{"num_hidden_layers": 13, "hidden_size": 384, "n_experts": 32, "experts_per_token": 2, "d_expert": 128, "d_shared_expert": 0, "hidden_act": "swiglu", "moe_layers": [1, 2, 3, 4, 5, 6, 7, 8, 9, 10, 11, 12], "router_score": "softmax", "normalize_top_k": true, "routed_scale": 1.41, "balance_loss": 0.00477, "balance_bias": false, "router_cosine_scale": 14.0, "init_std_router": 0.0264, "lr_router": 0.0011, "vocab_size": 32000, "norm": "rmsnorm", "norm_eps": 1e-05, "tie_word_embeddings": "early", "optimizer": "adamw", "learning_rate": 0.0012, "beta1": 0.95, "beta2": 0.95, "batch_tokens": [32768, 65536, 131072], "max_seq_len": 768, "train_tokens": 368200000, "max_steps": 5698, "dataset": "wikipedia_en"}
Below are experts of layer 10 (counted from 0) of a mixture-of-experts language model. Rows are named router (the router's row for the expert), gate (a neuron's input weights, with its number), up (a neuron's input weights, with its number) and show model dimensions 256-319. Each number is 128 + 24 x the weight over its row's rms, rounded and kept within 0 to 255.
After each expert's rows: "comes after" lists some tokens at least twice as common just before its tokens as in all text; "mostly gets" lists some tokens that are sent to it at least half of the time. This comes from a sample of Wikipedia text that the model never trained on. Tokens count by the router's weight.

# expert 15
router [132 130 136 116  88 124 132 142 151 144 120 142 140 142 130 139 132 138 100 133 129 136 152 142 104 178 116 130 123 131 111 155 128 143 107 126 129 119 115 138 134 117 130 116 167 160 164 133 172 144 124 112 153 197 136 140 137 143 121 107 162 144 144  91]
gate0 [113 179 128 133 178 112 102 143 102 151 174 163  56  90 114 155 120 135 151 163  92 171 108 150 111 104 139 138 113 116 112 146 153  87 150  99 161 102 108 135 136  80 125 187 120 152 142 133 122 149  67 156 149 144 158 108 147 129 134 116 123 122 119 144]
up0 [123  90 111  92 101 112 116  91 131 100 129  97 167 172 122 120 115 129  89  96 160 106 156 106 152 135 103  90 116  98 136 103 142 142 142 166  86 107 144 113 150 181 156 102 131 136 123 121 130  76 147 116  94  92 105 125 112 104 130 162 154 118 127 120]
gate1 [134 153  99 135 169 141 138 123 119 140 138 128  79 137 103 139 120 114 144 122 135 142 164 148  81 142 111 164 131 134 125 144 137 124 144 105 122 119 135 150  92 139 138 150 130  99 121 145 168 158 141 158 122 144 166 123 173 121 139 132 132 159  88 101]
up1 [ 99 158 113 129 123 124 125 134 136 116 126 133 123 102 115 147 126 121 143 187 122 113 101 137 141 143 147 156 122 131 130 149 159 197 114 127 113 121 176 152 141 136 121  95 141 154 133  84 141 158 124 138 131 128 124 131 131 120 165 101 127 161 113 126]
gate2 [133  95 125 107  79  83 168 126 137 112 136 121 106 138 121 120 137 128 141 100 142  95 142  85 132 102 143 113  91 122 130 134 137 149 116 141 132 122 130 132 123 133 152 139 144 125 152 166 134 109 127 171 137 134 121 174 163 155 177 103 142 105 115 165]
up2 [137 119  94 117 104 147 118 140 155 108 113  75 145 132 100 118 149 170 128 109  96 120 105  96 134 108 168 136  90 127 128 181 111 122  67 135 138  93 151 114 113 145 131 134 148 120 169 112 129 159 132 142 140 161  95 172 132 156 156  77 166 135 132 152]
gate3 [136  95  96  91 179 117 130  89 125 132 106 143 148 151 148  99 108 109 135 128 135 113 188 137 105 134 100 117 156 151 120 140 165 148 119 150 130 100 109 165 167 140 143 135 152 125 158 114 116 128 129 143 146 120 105 131  96 114 142 102 181 123 153 117]
up3 [154 142 104 118 123 151 132 123 177 158 127 131 106 154 119  92 118 147 148 174 127 147 141  96 147 163  95 123 139 141  87 159 153 114 118 182 117 133 156 146 161 124 116 108 137 140 112 138 158 144 124 178 131 138 128 108 155 122  96 121 114 110 143 127]
gate4 [103 118 108 141 121 147 132  98 159 147 171  91 159 107 137 165 141 159 146 113 117 134 127 128  94 127 171 147 157 150 117 146 122 136 103 167 151  88 154 144  83 136 163 154  90 109 138 152 132 134 126  99 127 152 132 138 137 119 108 152 106 149 117 143]
up4 [109 133 114 141 174 146 100  79 130 121 168 164 106 156 149 142 145 127 156  49 148 100 196 102 114  99 125 139 153 120 114 105 122 132 101 133 126 113 190 129 116  80 154  97 117 139  99 112 186 138 173 146 152 171 136 141  98 118 117  97 148 144 136 120]
comes after: " the", " in", " a", " In", "In", " two"
mostly gets: " three", " many", " most", " some", " several", " However"

# expert 9
router [126 159  94 123 126 115 123 126 145  78 145 108 148 147 110 132 157 174 125 122 158 140  57 132 127 115 155 129 120 149 155 129 148 120 130 104 145 154 171 150  86 109 129 138 117 127 149 126 123  82  98 131 127 126 135  88 134 116 118 100 114 129 146  99]
gate0 [125 151 151 119 167 106 151 151  83 117 133  88  94 138  96 126 136  98  93 116 131  76 124 107 148 115 118 146 139 114  98 120 106  95 150 152 128  96 114  92 130 133 126 121 170 102  98 119 128 118  82 134 137 130 150 158  87 153 114 101 151  92 126 115]
up0 [156  93 147 105 184 146 176 146 113 107 103 127  90 144 132 103 151 140 142 132 150 140 138 104 111 170 124 143  94 131 140 126 151 144  97 145 155 117 165 111 134 119 106 125 150 133  93 120 131 143 135 189 140 101 144 139 135 102 152  97 128 169  86 150]
gate1 [115 142 125 137  99 190 118  58 146 156 140  99 101 106 150 127 188 159 107 116 124 157 128 149 105 145 141 128 118 106 143 153 121 115 119  93 157 149 138 122 134 122 170 145 102 177 133 149 130 136 136 103  97 134 138 104  93 123 109  64  85 118 117  83]
up1 [107 142 129 175 103 177 139  68 154 146 139 108 107 115 158 131 149 132 106 130 156 138 132 127 104 134 132 111 146 117 142 132 104 117 126 115 146 160 104 119  86 114 165 156  90 124 154 111 148 110 109  74  76 117  99 103 130 143 146 165 118 121 105 113]
gate2 [105 113  99 127 130 101 134 120  91 131  71 103 138 135 100 122 135 130 135  78 133 144 127 131 120 123 120 142 150 111 124 101 104 128 123 147 158 113 128 149 119 175 128  73 107 173 117 159  95 161 167 135 141 154 131 112 144 141 156 131 162 118 120 115]
up2 [ 91 125 145 146 214  79 111 124 152 137 100 152 134 125 136 128  87 128 176 139 105  91 123 103 124  95 170 131 132 129 116  77 165 118 122 110 147 138 156 149 141 118 129 124 110 131 100 137 121 140 154 128 135 161 114 162 175  89 128 167 131 167 135 156]
gate3 [174 144  98  97 106 118 114  81 155  85 141 147 135 121 101 102 149 136  92 109 149 141 135 140 172 139 114 111 104 120  97 104  75 147 159 139 126 141 107 129 143 138 108  82  99 113 186  81 109 136 158  81 171 121 100 125 114 161 114 140  79 121 103 127]
up3 [110 127 144 128 140 131 110 145 148 150 146 158 152 147 154 122 130 134 158 124 150 159 138 107 145 108 162 140 117 164 156 116 112 133 147  97 152 113 130 138 116 156 165 168 148 127  94  73 142 135 122 150 121 154 140 151 123 133 107 169 138 155 164 151]
gate4 [125 119 120  85 101 129 129 128  84 130 132 105 143 146  95  92 150  93 112  96 157 130 187 147 114 135 116  78 128 162 116 115  88 171 125 124 122 123 129 119 117 170 110 162 125  74 125 119 100 131 142 135 136 129 132 122 127 170 143 121  97 137  96 148]
up4 [ 66 152 102 104 118 104 112 148 122 153 110 109 124 115 161 157 115 145 125 160 143 121 133 130 100 124 140 135 105 128 121 113 101  83 137 108 141 130 164 143 172 151 114 145 149 152 120  96 138 115  98 138 129 130 110 101 127 128 137  54 127 141 118 110]
comes after: "\n", "|", ";", "า", "ร", "น"
mostly gets: " Coordinates", " Binomi", " Website", " www"

# expert 18
router [146 142 142 118 150 154 114 149 110 111 119 173 115 131 127 115 151 113 138 102 114 127 148 129 112  81 100 128 145 135 132 134 147  98 138 142  94 143 134 107 144  92 177 109 114 119 141 121 152 153  86 129 157 135  96 103 108 163 116 131 103 145 161 147]
gate0 [151 110 115 121 133 149 123 118 153  76 142 121 121 153 121 126 129  83 140  88 150 146 124 132 136  96  85 107 113 160  91 124 165 130  96 114 120 130 146 109 116 117 127 112 144 135 127 143 121 119 153 132 152 104 167 127 119 115 140 126 110 117 154 125]
up0 [123 124 122 129 120 177 101 140 114 131 107 125 154 119 142 109 177 102 130  96 141 115 159 125 139 116 126 131 136 123 154 145 100 136 131 142 140 147 132 145 108 177 112 131 133 151 146 102 162 132 143 146 165 121 133 170 141 137 110 144 111 174 106 116]
gate1 [163  91 163 166 143 122  65 100 110 160 109 118 126 101 148 150 128  97 121 119 138 133 154 146 135 144 130 163 123 119 175 143 126 151 102 101  96 108 131 112 114 104 154 135 161 113 105 117 152 105 103 119 140 118 140 156 131 127 106 131 128 141 153  82]
up1 [ 89 169  99 108 117 132 188 143 144  89 141 132 116 145 120 124 127 150 132  94 124 119  88 122 121 105 135 100 137 140  89 105 118 116 171 159 142 148 111 108 126 151  94 126  84 157 147 131  76 158 146 147 113 121 124  77 156 110 152 156 152 148 104 170]
gate2 [140 143 146 129 126 172 156 124 105 143 168 142 166 159  94 107 104 115 129 131 170  85 129 138 108 135 138 127 100 147 134 144 109 101 120 102  94 130 136 113 169  87 132 141 103 101 153  87 158 105 126 103 133 163  56 181 141 130 140 115 144 135  88 175]
up2 [109 126 182 160 111  99 156  95 133 146 113 142  94 122 104 163  88 127 126  86 117 138 118 146 108 112 119 119 113 101 122 137 123 117 119 131 148 139  86 114 138 138 134 112 142 136  95 147 121  97 155 109 117 127 120 157 158 123 142 114 193 117 112 140]
gate3 [161  98 134 111 101 160 136 119 131 136 113 130  92 101 115 162  97 129 158 119 123 140 141 130 141 129 116 122 104 143 100 150 154 136 150 154  71 140 110 117 155 116  97 158  83 107 173 128  82 145 147  85 173 124 137 141 151 146 116 177 113 119 151 120]
up3 [128 138  94 149 152  93 126 102 133  85 119 144 141 135 157 113 134  84 133 143 111 122 118  88 127 120 151 134 159  95 121 119 108 120  71 113 155 128 161 143 127 106 142 103 152 174 106 136 147 137 131 164 139 135  98  88  93 128 138  88 149 121 125 142]
gate4 [130 139 118 160 101  96  58  86 109 132 125 136 153 132 142 120 130 159 115 104 136 156 127 117 155 180  97  99 156 151 150 164 135 126 105 103 186 125  98 149 152 127 105 140 142 174 109 153 155 137 134 130 112 123 160 159  95 105 137 125 127 142 128 129]
up4 [141 123 140  73 157 142 180 157 134 170 156 101 169 159  81 151 112 127 141 180 136 100  95 109  98 101 139 141 107 167 153 103 162 148 155 113  79 117 121 110 122 116 106  89 100  83 163 136 103 118 162 142 119 113 145 131 172 102 152 142 104 165 114 134]
comes after: " |", "==", " ==", " non", "8", "\""
mostly gets: " \"", " (", "/", "–", " re", " '"

# expert 12
router [130 118 108 139 169 123 180 151 150 101 122 113 147  86 118  83 123  95 126 157 138 126 104 122 134 153 120 140 123 137  48 108 121 119 149 122 122 117 134 153 149 137 143 118 118 148 116 121 113 127  73 150 116 209 109  98 169 109 136 123 113 128 149 126]
gate0 [ 79 128 140 174 118 122 132 120 166 145 149 102 145 105 190 125 144 117 131 142 120 100 101  98 131 108 155 153 132 119 141 120 134 151 117 154 175 155 131 116 127  47  98 122 133 130 133 178 126  85  60 119  93 129 113 134 158 123 118  81 151  71 134 137]
up0 [110 152 128 115 109 133 101  84 141 147 134 151 124 114 113 152 108 166 122 154  90 118 136 146 113 156 136 112 143 130 106 124  82 128 155 141  97 137 103 149 127 104 104  71 136 144 155  77 128 159 135 148 123 142 121 142 116 107  93 127 103 142 128 115]
gate1 [122 175 101 106 125  84  92 126 121 109 136  84 115  92 154 132 156  97 123 163 170 172 115 118 111 114 121 154 110 124 162 116 143 102  60 126 164 142 117 199 153 115 129 121  91 135 141  84  74 113 154 114 127 163 149 133  95 129 122  81 152 128 152 134]
up1 [161 198 119 146 101 170  87 162  52 137 150 134 106 112 161 131 111 135 103 170 142  62 111  86 114 112 123 113 116 115 123 106 149 155 145  86 143 137 111 103 153  90 156 133 143 111 130 127 126 115 186 116 140 141 123 116 124 109 150 123 101 133 190 127]
gate2 [141 105 149 149 108 113 124 143  86 149 122 180 111 126 130 126  81 140  69 116 118 118 122 118 164 141 147 154 112 126 143 159 136 124 114 155 137 147 186 119 133 103 121 150 131 109 122 135 141 116 120 120 156 126 101  99 136 140 154 138 125 113 122 150]
up2 [ 97 156  92 145 197 118 118 122 128 150  85  86 139 138 142 141 148 133 147 145 136 143 127 145 156 166 159  80 146  99 133 100 129 126 170 145 102 124 146 156 131 122 143 170  99 122 115 158  77 136  90 154 137 138 114 158 144 183 109 190 165 112 152 118]
gate3 [128 103 135 138 133 113 145 149 105 140 143 101 124 100 154 157 153  70 113  85 186 128 158 121  66  92 155 142 137 124 125 125 155 102 101 151 100 127  75  97 109 152 126 102 140 143  95 152 147 151 137 180 139 167 154 111  83 168 123 133 141 112 112 115]
up3 [115 120 147 115 113  85 118 102 141 130 138 109 114 135 146 113 145 128 120 131 103 110 115 116 147 110  79 122 155 170 145 127 137 131 119 140 133 203  75 123 102 117 103 126 138 132 130 161 144 165 163 101 124 126 125 117  97 130 121 125 127 126  96 116]
gate4 [153 104 106 138  86  78 100 130 159 132 166 135 123  68 116 140 131 124 109 104 137 134 134 140 108 140 134 117 111 133 131 128 136  81 124 172 113 127 119 128  62 152 128  88 142 152 122 107 131 124 150  96 127 146  99 145 121 133 132 111 109 110 154 105]
up4 [139 140 101 115 133  99 131 126 118 163 141 107 116 112  90 126 127 129 140  99 148  88 142 143 136 154 116 139 118 130 122 113 135 115 132 121 112 121 159 113 103 133 153 111 132 137 110 149 176 133 114  93 114 143 117 163  89 157 152 110 118 144 193  87]
comes after: " a", " the", " was", " his", " be", " an"
mostly gets: " due", " return", " addition", " contract", " role", " success"

# expert 14
router [118  99 115  98  83  96  93 123 133 113 132 120 123 149 127 149 172 154 103 168 146 152 145 118 146  79 137 193 125 147  85 130  83 146 119 111 101 142 129 115 106 102 132 148 155 104 138 128 136  80  89 111 136 190 151 175 157 129 105 159 112 123 118 127]
gate0 [142 125 145  93 121 124 150 132 134 135 154 153 198 130 113 121 122 126 114 104 134 119  89  86 104 126 116 147 139 112 131 215 133 115 137  96 121 100 114 180 129 107 121 106 166 124 134 140 210 168 115 127 103 185 173 118 124 168 128 117 121 119 168 147]
up0 [119 196 129 110 113 150 128 126 123 134 149 113 151 125 113 129 151 144  87 116 103 130 100 110 132 117 128 125 141 131 142 129 133  98 101 112 117 148 116 134 106 163 169 145 116 130  53 119 135  94  98 101 126  98 147  89 135 121 120 123 123 112 119 132]
gate1 [121 139 146 147 125 128 159 111 108 109 119 137 143 138 111 103 150 132 129 139 112 153 109 128  93 107 143 143 113 103 165  56 158 117 132 143 128 130 103 112 115 146 115 107 161 126 122 149 111 122 110 127 128 172 112 154 141 124  99 120 132 134 127 131]
up1 [111 135 131 137 119 132 116 132 150 171 145 138 147 149 135 128 142 146 139 118 131  95 165 151  74  95 114 109 105 127 115 122 136 138 133 143 123 125 121 104 139 128 118 133 106 107 133 109 103 138 139 112  98 139 146 151 147  74 126 139 101 180 147 170]
gate2 [105 143 129 106 124  91 101 121 147 118 118 137 198 100 124 117 130 106 164 117 121 133 127 147 107 111 153 147 132 133 153 157 100 157 176 134 174 147 114 110 117 109 114 178 128 142 134 109 124 116  99 105 130 175 106 171 143 159 140 151 140 107 187 120]
up2 [129 151 151 126 120  86 121  87 132 123  88 117 122  73 159 117 141 142 130 116 128 152 142 145 122 157 158 125  69 154 130 173 125 163 109 170 172 162  67 119  87 129 116 140 155 115 107 115 138 128 114 120 166 109 110 138 141 193 142 122 108 109  93 101]
gate3 [111 122 159 127 205 130 106 164 126 113 119 149 111 102 131 109 142 136 114 103 157 105 179 101  93 123 154 134 121 166  99 134 126 128 122 109 136 104 124 150 127 111 126 149 130 155  90 186 124 129 129 131 166 168 112 129 101 135 102 153 115 154 110 116]
up3 [132 154 122 130  89 133 148  81 157 162 135 112 133 158 118 148 129  96 145 167  89 116 105 174 129 144 145 166 145 110 139 158 142 142 143 152 121 131  89 113 104 158 142  99 135 125 155  50 103 165 107 147  95  83 146 124 116 104 137 150 140 124 116 131]
gate4 [ 97 165 124  91 114 131 159 144 138 102 161 107 155 159 168 133 114 139 132 139 154  88 133 130 125 148 113 130 147 138 134 151 119 139 147 120 103 114 128 136 110 135 121 162 136 114 132 138 137 146 161 168 107 133 131 134 129 169 135 179 135 141 104 114]
up4 [173 135 116 157 109 155 111 126  88 119  99  95  97 124 108 125 155 150 161  94 101 148 101 125 102 130 144 101 106 132 135  93 139 126 156 153 147 200 109 185  96 150 175 108 107 115 148 146 105 132  80 125 153 127 132  99 128  68 113  72 134 104 132  98]
comes after: " |", ":", "-", ")", "N", ";"
mostly gets: " (1", " Born", " $1", " (2", " (3", " sq"

# expert 25
router [131 113 141 184 147  80 132 156 127 157  92 127 123 139 137 181 120 122 130 122 120 117 138 125 135 143 148  97 129 117 138 100 114 120 103  94  73 138 109  21 155 145 146 156  99 121 108 117 160 126 105 112 133 158 131 143 134 118 145  96 103 124  91 121]
gate0 [ 60  80 158 153 124 144  70 163 121 133 113 174 101 123 136  99 120 102 144 115 135 119 138 147 133 129 131  95 142 156 137 154 141 139 148 174 118 133 132 143 157 101 108 156 152 110 114 109 106 106 116 170 111 116 157 154 143  72 160 133 126 172 128 114]
up0 [106  90 127 124  99 120 116 130  88 152  92 165  81 148 123 184 117 120 125 106 127  91 151 119 163 114 156 104 148 151 129 134 119  97 163 165 115 190 133 123 153 128 109 116 177 137  99 115 160 127 122 143 101 133 116 134 105 141 130 129 114 137 159 143]
gate1 [133 127 168 124 153 106 165 123 116 133 140 100 129 119  76 161 117 106 127  81 186 132 122 133 104 114  98 154 131 154 125 148 148 127 118 123 109 114 145 145 135 123 132 115 135  98  98 120 138 113 123 121 127 129 121 143 138 180 122 120 109  89 131 118]
up1 [119 118 117 106 138 163 112 115 127 111 123 149 137 182 140  96 123 126 147 123 154 153 129 165 122 123 145 118 129 109 108 158 134 157 144 169 130 111 133 124 138  91 102  92 153 145 141 176 113 151 137 106 108 112 118 155 137  54 118 159 142 100  63 105]
gate2 [119 138 117 159 149 122 127 131 128 133 115 118 164 156 127 100 136 151 143 162 104 102  98 130  82  96 105 109 135 145 122 144  97 105 138 183 125 133  91  94 119 120 138 119 147 146  94 123 127 115 121 169  94 144 130 136 140  92 140 131  98 111 166 160]
up2 [139 106 136 126 153 144  97 129 165 144  96 156 166 146 131 114 116 134 145 195 128 149 158 164 142 129 145 102 107 173 130 141 130 145 110 184 107  69 125 100 117 107 109 161 126 141 116  95 174 120 114  72 153 111 130 165 126 120 146 130 141 158 161 149]
gate3 [139 161  96 116 136 124 139 112 142 101 116 130  97 142 134  99 140 164 163 151 103 140 142 170 127 116  73 163  76 123 120 172 130 149 169 153 113 122 139 156 132 100  90 127  95 133 107 111 119 128 126  88 135 115 139 143 127 143 138 135 121 130  91 105]
up3 [ 95 158 105 153 123 121 142 106 172 125 161 102 125 139 140 126 105 176 119 137 113  98 125  99 127  92 142 167 173 122 120 144 116 150 119 156 129 145 128 115 108 165 145 155  96 154 146 134 107 163 152 143 112 128 174 127 139  87 129 210 154 151 156 117]
gate4 [142 146 156 156 116 148 101 124 121 144 147 150 109 157 150 115 116 129 117 122 183 103 174 153 123 159 101 103 116 125  93  96 116 124 139 146  82 110 160 118 145 126 130 152 175 104 156 130 142 128 159  90  96 118 120 125 129 107 117 122 124 138 120  83]
up4 [145 201 128 129 144 116 136 131  93 163 100 109 110 145 118 131 101 143 148 128 157  90 155 116 110 187 128  99 127 131 118 101 102 135 152 132  72 163 134  98 147 123 105 118 137 107 164 122 183 110 121  66 126 157 132 116 132 129 133 114 109 123 132 106]
comes after: "\n", "==", "|", " has", " also", "See"
mostly gets: "==", " ==", "====", "|---|---|", "===", "See"

# expert 27
router [111  72 152 136  71 128 108 143 105 127 134 140 121 134 117 112 161 144 158 181 110 148 113 138 128 124 131 188 108 108 130 150 141 141  95 116 110 146 134 115  81 104 109 148 129 193 132 121 147 170 122 100 105 117 148 132 146  91 108 123 163 119  96 145]
gate0 [139 115 118 106 113 127 102  63 136 135 134  97 123 124 113  94 127 124 161 162 110 150  95 172 114  86 155 107 135 161 159 143 158 152  80 113 163 118 152 119 135 177 115  99  89 122 125 100 119 119 126 134 146 151  88  97 137 118 155 108 159 168  94 147]
up0 [157 144 114 139 106 133 133  72 129 166 130 104 142 104 101 112 111 109 117 164 116 140 117 158 126 146 150 119 131 186 144 160 129 157 129 102 134  97 136 141 133 142 100 107 144 123 124 124 123 143 104 121 140 150 129  84 124 117 149 122 133 166  97 134]
gate1 [135 151 186 109 132 109 146  85 115 116 114 110 115 117  95 117 155 127 149 157 143 101 140 103 108 143 167 128 100 115 101 137 146  97 159 171 136 128 108 162 176 154 120 152 179 140 120 109 113 155 101 194 130 186  79  64 143 110 126 112 106 173 128 137]
up1 [146 154 142 156 113 100 108 127  75 150 141 113 115 119  92 123 101 112 124 148 114 149 121 139 111 138 159 160  98 156 141 126 148 159 121 177 110 132 118 131 169 153 148 109 150 152  94 119 136 142  59 168  99 135 123  86 160 139 144 154 134 178 170 123]
gate2 [199 173 157 123 131 133  99 140 133 122 117 123 135  64 134 141 174 120 133 113 124 135 157 125 150 171 115 128 135 129 145 138 138 157 146 146 148 161 113 122 161 124 115 147 128 126 112 121 103 114 129 150 159 147  98 162 107 118 148 144 100 134 159 118]
up2 [100 129 137 106 142 135 139 136 145 134 143 203 132 113 114 129 121 141 158 139 143  85 118 120 107 117 115 157 121 108 114 131 127 126 150 120 146 138 159  99 134  95 138  99  77 143 122 146  93 100 132 167  94 123  91 168 166 136  90 115 124  82 111 134]
gate3 [143 113 151 103 131 144 119 127 117 111 155 105 130 127 151 144 151  93 120 128 108 126 129 125 113 154 121 127 111 130 121 119 145 118 114  99 142 150 114  51 137 136 143 123 119 134 186 150 118 140 126 116 127 121 145 120 140 158 177 121 145 128 166 111]
up3 [141 151 147 128 132 116 129  81 127  99  99 147 160  72 113 107 136 150 162 144 111 145  87 136  89 129 154 110  99 163 118 119 133 116 127 138  73  84 144 115 119 132 146 130 142 105 165 146 159 118 138 135 126  98 141 111 116 120 146 144 145 131 107 180]
gate4 [148 151 133 159 131 131 131 109 108 157 125 123 152 143 148 118 111 166  73 159 152 140 113 119 143 138  48 127  97 131 142 113 128 135 137  73 156 133 137 108 150  90 133 129 106 153 132 125 120 166 104 143 118 117 144 116 148  97 181 115 106 101 160 109]
up4 [152 140 123 156 133 127 160 151 126 150 145  91 144 130 111 166 116 165 153 139 101 143 106 112 144 123 138  99 124 133 141 102 107 101 165 172 106 151 136 119 155 109  96 102 129  95 161 131 104 142  94 132 100 145  97 123 105 116  98 113 141 148 159 112]
comes after: " |", "|", ";", " on", " W", " from"
mostly gets: " led", " Nominated", " him", " 0", " 9", " 1–0"

# expert 10
router [106 118  71 113 105 149 123 123 104 162 136 110 144 112 109 158 154 139 150 178 182 121 151 130  98 129 159 157 143 140 118 122 132 111 125 126 121 135 145 151 111 105 102 106 156 121 145 196 112 124 104 132 140 133 132 162 134 120 107 114 120 141 123 100]
gate0 [ 97 141 124  94 131 107  98 132 135 146 120 123 126 125 116 112 128 113 140 132 147 132 125 118 110 145 113  93 123 130 107 170  95 128 159 105 200 111 142  84 144 113 124 145 114 128 108 143  87 117 128  88 157 136  94 130 122 175 133 125 124 129 117 129]
up0 [133 125 114 160 105 129 116 137 135 103 123 109 133 122 120 113 104 157 131 141  88 122 129 111 114 113 150 119 160 139 113 131 124 168 157 168 134 120  90 177 113 155 105  94 114 119 120 142 168 158 130  97 111 121 137 100 119 110 126 100 121 118  74 130]
gate1 [113 118 130 165  80 137 167 125 124  87 138 128 128 104 155  97 139 129 122 103  94 119 145 140  93 130 108 132  96 147 135 188 102 131 116  98 107 117 136 121 140 145 115 147  96 151 139 126  87 144 108 123 153 131 106 138 180 111 166 121 147 104 121 137]
up1 [112 118 131 118 141 114 162 119 101 140 143 109 106 103 100  94  81 122 163 145 123 103 128 121 147 130 104 146 112 150 155 136 123 112 143 134  79 151 130 110 145 128 133 121 141 149 111 118  85 128  98 132 114 132 129 122 144 133  93 170 133 148 131 154]
gate2 [142 128 155 113 210 135 111 100 150 136 125 130 147 114 148 105 133 155 132 131 120 143 134 127 143 173 109 109 150 173  96 113 115 112  90  95 103  94  73 148 165 151 120 122 149 148 140 104 115 167 155 147 166 165 129 133 114  94 148  96 185  99  88 121]
up2 [150 147 130 172 144 120 138  86 145  84 120 139 122 170 129 161 149  92 111  96 126 125 125 111  96 139 120  50 142  95 142  98 129 182 157 139 126 174 153 161 149 141  94 135 116 128 104 116 146 140 132 118  92 162 102 128 117 152 129 134 181 123 167 143]
gate3 [ 73 133 145 113 102 172 128 124 118 117 122 127 141 132 166 119 130 136  95 144 154 115 127 120 106 137 129 116 101 156 128 118  92 163 144 108 141 172 141 150 136 112 132 164 159 132 158 103 108 133 113 157 104 132 101 127 109 113 139 146 103 132  62 140]
up3 [ 83 124 134 162  97 160 176 128  92 133 125 113 128 116 119 157 101 134 105 160 117  79 128 131 136 119 166 187 105 159 115 174  73 126 128 148 121 103 154 120 107 136 138 166 165 150 153 102 143 136 117 120 136 135 120 122 103 117  78 126  83 160 127 147]
gate4 [135 169 125 134 118 128 120 136 134  98 130  96 127 102 124 146 100 134 136  89 144 113  97 120 139 160 115 137 119 118  91 131 161 175 125 107 127 128 135 122  74 141 133  95 121  85 133 103  86 147 147  64 130 121 109 123 149 112 105 133 127 156 121 104]
up4 [183 113 138 114 133  93 106 120  95 139 167 142 138 142 134 136 103 132  77  98 132 167 133 164 131 157 136 160 132 133 179 103  83  98 116 145 158 139 139 102 160 147 118 186 125 163  91 127 143  81 129 161 122 133 148 138 105 120 126 124 164 137 137 142]
comes after: "\n", " (", "(", " (18", "_{", " (7"
mostly gets: "ร", "น", "า", "อ", "ก", "ي"

# expert 28
router [108 127 121 150 147 105 187 160 110 137 137 158 111 100 144 139  72 112  99  96 101 111  84 132 165 129 112 119 116 153 151 108 140 134 146  93 138 129  95 101 115 142 146 123 138 126 137 145 126 108 119 112  81 178 112 140 108 125 172 134 112 110 104 145]
gate0 [110  93 133  80  98 176 133  80 145 118 133 127 119 126 141  95 150 128 120  73 111 145 132 148 129 186 117 124 137 123 108 155  98 114 154 179 159  93 123 133 188  94 114 123 101 148  91  96  83  93 129 114 118 152 126  88 131 138 113  46 179 114 129 136]
up0 [133 117 107 129  98 105 120 141 151 116  82  90 116 125  95 116 170 140 108 153 104 115 102  81  97 164 160 172 119  96 150 132 136 109  94 159 146 115 142 140 109 103 186 122 186 137 114 156 123 136 125 101  80 123  81  80 123 123 168 156  85 177 127  94]
gate1 [ 90 123 118 126 154  99 135 112 145 119 121 145 141 149 133 118  92 146 115 147 128  93 139  94 132 124 148 124 117 161 129 124  68 134 117 123 137 131  92 146 117 123 142 139 142 109 145 130 144 136 132 108 133 158 102 133 113 114 120  98 120 144 125 127]
up1 [136 123 111 148  80 141 112 108 126 140 131 139  95  82  97 124 175 112 181 188 120 150 129 102 135 129 164 123 131 132 140 130 139 168 130 124 101 119  84 125 137 146 155 168 112 154 152 101 113 115 120 179 137 122 121 108 173 130 110 131 161 124 106  84]
gate2 [124 111 144  75 149 153 109 148  94 128 107 138  61 176 183 145 125 106 150 141 117 107 161 160  96 161 128 115 118 117 125 115 120 143 137 119 128  72  96 100 112 148 160 126  96 113 113 116  93 101 138 154 107 119 113 131  98 148 145 119 158 125 123 134]
up2 [158 137 144 157 101 120 111  97 119 155 142 112 144 130 107 121 119 163 127 144 140 141 165  94 158 113 154 143 152  83 134 138 111 108 131 134 138 171 139 167 151 102 111 132 160 143 141 106 136 130 126 114 186 145 123  81 176 125  88 131 126 142 135 132]
gate3 [107 168 134 150 148 163 136 155 158 135 114 120 111 107 190 137  70 174 112 120 156  95 121 123 134 138 103 148 144 143 135 169 107 111 159 117 119 127 152 141 128 135 122 123  89 187 158 160 102 118 109  77 121 115 120 109 129 134 123 176 103 140 104 136]
up3 [154  96 125 104  79  96 135 149 103 135 144 101 123  81  95 118 168  91 136 128 151 170 153 116 112 134 112 127 110 120 131 134 111 138 137 176  99 110 106 142 112 111  82 109 126  97 104  88 157 108 117 100 165 147 147 166 165 163 131 148 122 107 134 135]
gate4 [141 164 101 134 147 113 130 166 151  73 109 149 148 130  82  74 123 169 128  96 130 115 129 123 139 155 137 143 108 133 117 133 175 101 138 146 138  76 107 124 136  61 112  84 164 161 131 104 103 118 111 157 136 123 149 128 124  99 115 109 144 164 120 148]
up4 [129 109 102 157 113 172 101 134 111 111 163 161 107 148 111 125 124 152  98 125 127  82 167 129 101  77 136 152 112 125 119 149 161 153 100 135 133 143 117 108 125 144 103  91 143 107 149 130 110 143 135 109 152 129 156 120 131  88 125 141 110 173 112 121]
comes after: "\n", " of", " in", " at", " to", " on"
mostly gets: " the", "|", "The", " The", "=", "the"